Experts of a small language model.
Size: 10 layers, width 320, vocabulary 32768.
Experts: 64 GELU neurons an expert, a softmax router, a shared expert of 192 neurons.
Training: a variant of Adam for the experts, 250M tokens, 7790 steps.
Below are experts of layer 7 (counted from 0) of a mixture-of-experts language model. Rows are named router (the router's row for the expert), up (a neuron's input weights, with its number) and show model dimensions 240-319. Each number is 128 + 24 x the weight over its row's rms, rounded and kept within 0 to 255. Numbers have three digits each.
After each expert's rows: a language model's description of what the expert responds to. This comes from a sample of Wikipedia text that the model never trained on.

# expert 50
router:141144150128132154141120116133155106082134138083135130098125132129127092157093133111119102144117149185143155090177129135123124148155100137118096157142105100110112150132168139097098116143102114130111085112125121150150125096143129152139136125
up0:115126110156155055124126158078124094102173129148170111134161129106108093080139137122126143168142110155173131135095130130106128126133139137136115097142125127105147140151135142127048126109183144094208128131097125115093079119095147143104153172
What it handles: Abstract and technical nouns or their suffixes in general topic prose, such as frack-ing, steril-ization, food, medicine, energy, learning.

# expert 22
router:144165103118115130108099155157090121149131090120161104137129129131154105150150108121167108121113111150137128097133113146100094154109116131142146136153120088091139136122119127112118170126142165152158147112094152135144144130101125113102108111
up0:142106129162111143136141145133173138134077129117101111145142152126098132114166146151127097113109113132204117140138095137100156150083158086144111128138161106160106135137093167126117167129116087140096106136135107112140142098130133065134151126
What it handles: The first token of a row in tables, infoboxes and spec lists after a line break, such as "|", "-", Genus, Spouse, Died, °N.

# expert 6
router:193130107084140103145139157105148138085158167129126159080121097101086108137082127157114113113147098099149136151112143102149137101146120134128126106094149131132093134158116113129097124128079097095108123138159099137106109128119181144139171150
up0:175131108156135141181149113140123181104135169120109097152126101124116073103120122102142143133153113112128135172107115106085121168075139136094148146145154152126095143138134138115138164097135113152103115133124126118135130101132143124092142094
What it handles: Colons, periods, dashes and pipes after a title or name in citations and tables, as in Race and Place in Birmingham: The…

# expert 3
router:114101133074096098129154148086167093093140140118160093101102147164139128116156132148101151176146084088125110122125094123127168172148126123125154167128148110147163155120101130123152110165143156141097156145166139124145120166158100141125148105
up0:137130157111131138117111151174148145132155093126106105134116162124089098119150142106084125148124174132111086128127136076122117153087109088135133139097131088066164141120162150139147143126143163137154142126083187098169156124085142159131135111
What it handles: Individual digits inside years and numbers, especially the leading 1 or 9 of years like 1981, 1967, 1898, and regulation numbers.

# expert 59
router:136111109103136166109113138119129092122154118144068142114137121119119094127140132112115116115096134139149141103149121104153163124142162104153112151163169162134113104132164118098117118111107080133078106127130109078138104081092123130132134143
up0:151141176108111107162117121103112104066099124105117110122102145135143108138124170108131085132107083118151155113095135159128113127153086146121125130115108112112125159184086160119136160109141132142151129141084140135125127163111222134132160162
What it handles: Plural nouns and endings acting as sentence subjects before verbs like are or were, such as players, houses, vertebr-ates, they, people.

# expert 58
router:127120110110127123122129103115165126163148154083140166123112175159103144113163150114097147151131120136118142134112159123129123130140137094155160102124108107117119125098136095184134086115131126132106137097107131104132091130175091141126099104
up0:143136132129161136114103109138103121117118125132128091098126091107122132126137079190118130149142157119139101104135124168111109120162159099136120163139179179107129117122121137143127120088097107149108172171138115133172066113111118117180089126
What it handles: Line breaks and "|" column separators in tracklists, rosters and species lists, plus first pieces of names starting new rows, e.g. Sidney.

# expert 0
router:119118095107110142167142132132162156120149177115106094119128130120109141169095113094075147148104081099120115092151098108140155140136099137143130144114138143160191131138126138065113139120115169156117169115148122165118140153145107171150164131
up0:114146129112134187129154141153137118104116102128134142144109112127101137095128143113126143109129147149136148098109137131149136110122126113127130119143133119146139157132126128081122102120097121193102124138147106119128116098103067144075167132
What it handles: Digits inside numbers giving counts, amounts and percentages, plus spelled-out number words, such as 1000 lbs, 87%, million, twenty.

# expert 24
router:097129122111141117107108150139143110139152106144097097100118150139133101112102140153151117136114099114112159112107133142145132141162114145128124107152138115129102179139110093070129125122145083198131132096084132112091131083131122156130141107
up0:190158137121142166123128108116162112157155169104128130175100115144112128135195119117116132110124109097114126140151155133108114157157100082136146105125153109125119122095095146151147150150070151165093145123160066113103128125153125092115121139
What it handles: Abstract or place nouns and their word endings right after the, usually before of, such as city, region, establishment, interests.

# expert 14
router:111146103111130136141079157170152111098089107137186079153096130146152101101145142089193141128110136098174080105153132172125148125140172116101151122118128131136172131113129102153138143148135119110140141120130106141100153156177162152104123100
up0:092166114159102143120117100129140126116122073154115107149103114135119125130110118108116100076136130152134116125108113129115133099114095068117088100144161166104135121166153098091173141141101146132132175101182100126085150123140114104152117158
What it handles: Inner digits and spaces in coordinate decimals, goal minutes, scores and times in sports or statistics tables, such as 78.34972°W, 53', 47.12.

# expert 60
router:100121127130108116080157162113162084152108119128130161115109126144121126123167106125109139146114126130137126108091132115133140135106135136159149119136113123126156110135102101159095161119124124092122117147158116154116150155154096127176103148
up0:144110130136157120143132110124135140093098130129115113113149143138112167124142167098097117108124124172124103185137130135104102103122108118107111153115090101130155131078123130127130124162172151128145163132102150150142083165138150134111144131
What it handles: First names, surnames and surname pieces in credits, cast and personnel lists, such as Smith, Wilson, Beck-ett, Daw-ley.

# expert 36
router:121106101118106122129110157113099132090160123090142161145142159110144113105096100122104135122115099133094122130128073100170081072115150135106127135135113133090119156146152166159143100145137152120142150147141144143144092153119146118123150105
up0:117130105124146128126116166115120114134132143138124122132094110127113124063116188161131129117118117121119125102131150150120148131133139093106128078103115104151151099154130140100121105075095142144130091181102133138108110099140095131157135110
What it handles: Colons after infobox field names and pipes in list tables, as in Position: Goalkeeper, Status: Disused, Signal word: Warning.

# expert 41
router:118100121098156133109110163098161130097136124113126130153126136107111094096096145106108135094135099100116169122137153120098100112145106133094161138160127122095107149127137116080113147098106149160116145161099135172112129116081147154087113129
up0:159098125094127093159102125121127163089147123141109134108145137121105112120087141121146149117124104112127119101148144121143133120102116099114133112097118150103118157115121163092102146151139149134150138121132169133151127127170117146119082161
What it handles: Hyphen bullets starting list items after line breaks or colons, e.g. "- Official name:", plus colons introducing lists and == heading markers.

# expert 1
router:101123121113126130121133182134144124153111141158104117182118135141121128102130163104143135131127138097147130133113166128131151166120097142110134094152115112140172141072153111172139144128125097083106120109151147091126143180170148119164143108
up0:149077127125156129160089135146124108125130122132102122139095137118130193146110174102109128131126125113185103160152139115134121119140130150100143114152105140113152139111196143091151097155089124113116136090144124071094161127130139114099164116
What it handles: Digits, spaces, minus and plus signs, dashes and math symbols inside number-filled tables and formulas, e.g. sports records, scores, timings, exponents.

# expert 33
router:108149117096103111102147116104109080113097102172126101111153099174096119124095112173100144177097155117116145113131112130145085150134128124109149125145154136094123171168171142107118127122173108128120127149162144157143161143160108145094127134
up0:192149114129126123134095148134096122106181086136145115121137132125133134132119100145118158096134102154121125118131131144116181144147121128116092144149121135118139121137094094102132144113165193121122144178093143137127136126104120114110117143
What it handles: The and capitalized words inside official names of orders, parties and organizations, such as Order of the British Empire, Communist, Royal, National.

# expert 4
router:133118112138127081128164116091149130089109134143125153137131093162082113158100100098090139135102138099103125100141092134130128141134119143110111099107161118153116104132168105123142166103158119124133132171140141164128135144173175134106091122
up0:115134115176131130116142137149158136126130125154078127128152143142126154117069110111099149104108121120133104163176098179112101150105143143131091126110096133148196122105181127126131145168116152133118165112123127125130077125123114141136100151
What it handles: Words inside proper names of institutions, events and awards, especially "of" and commas, e.g. Museum of Art, Hall of Fame, Film Festival.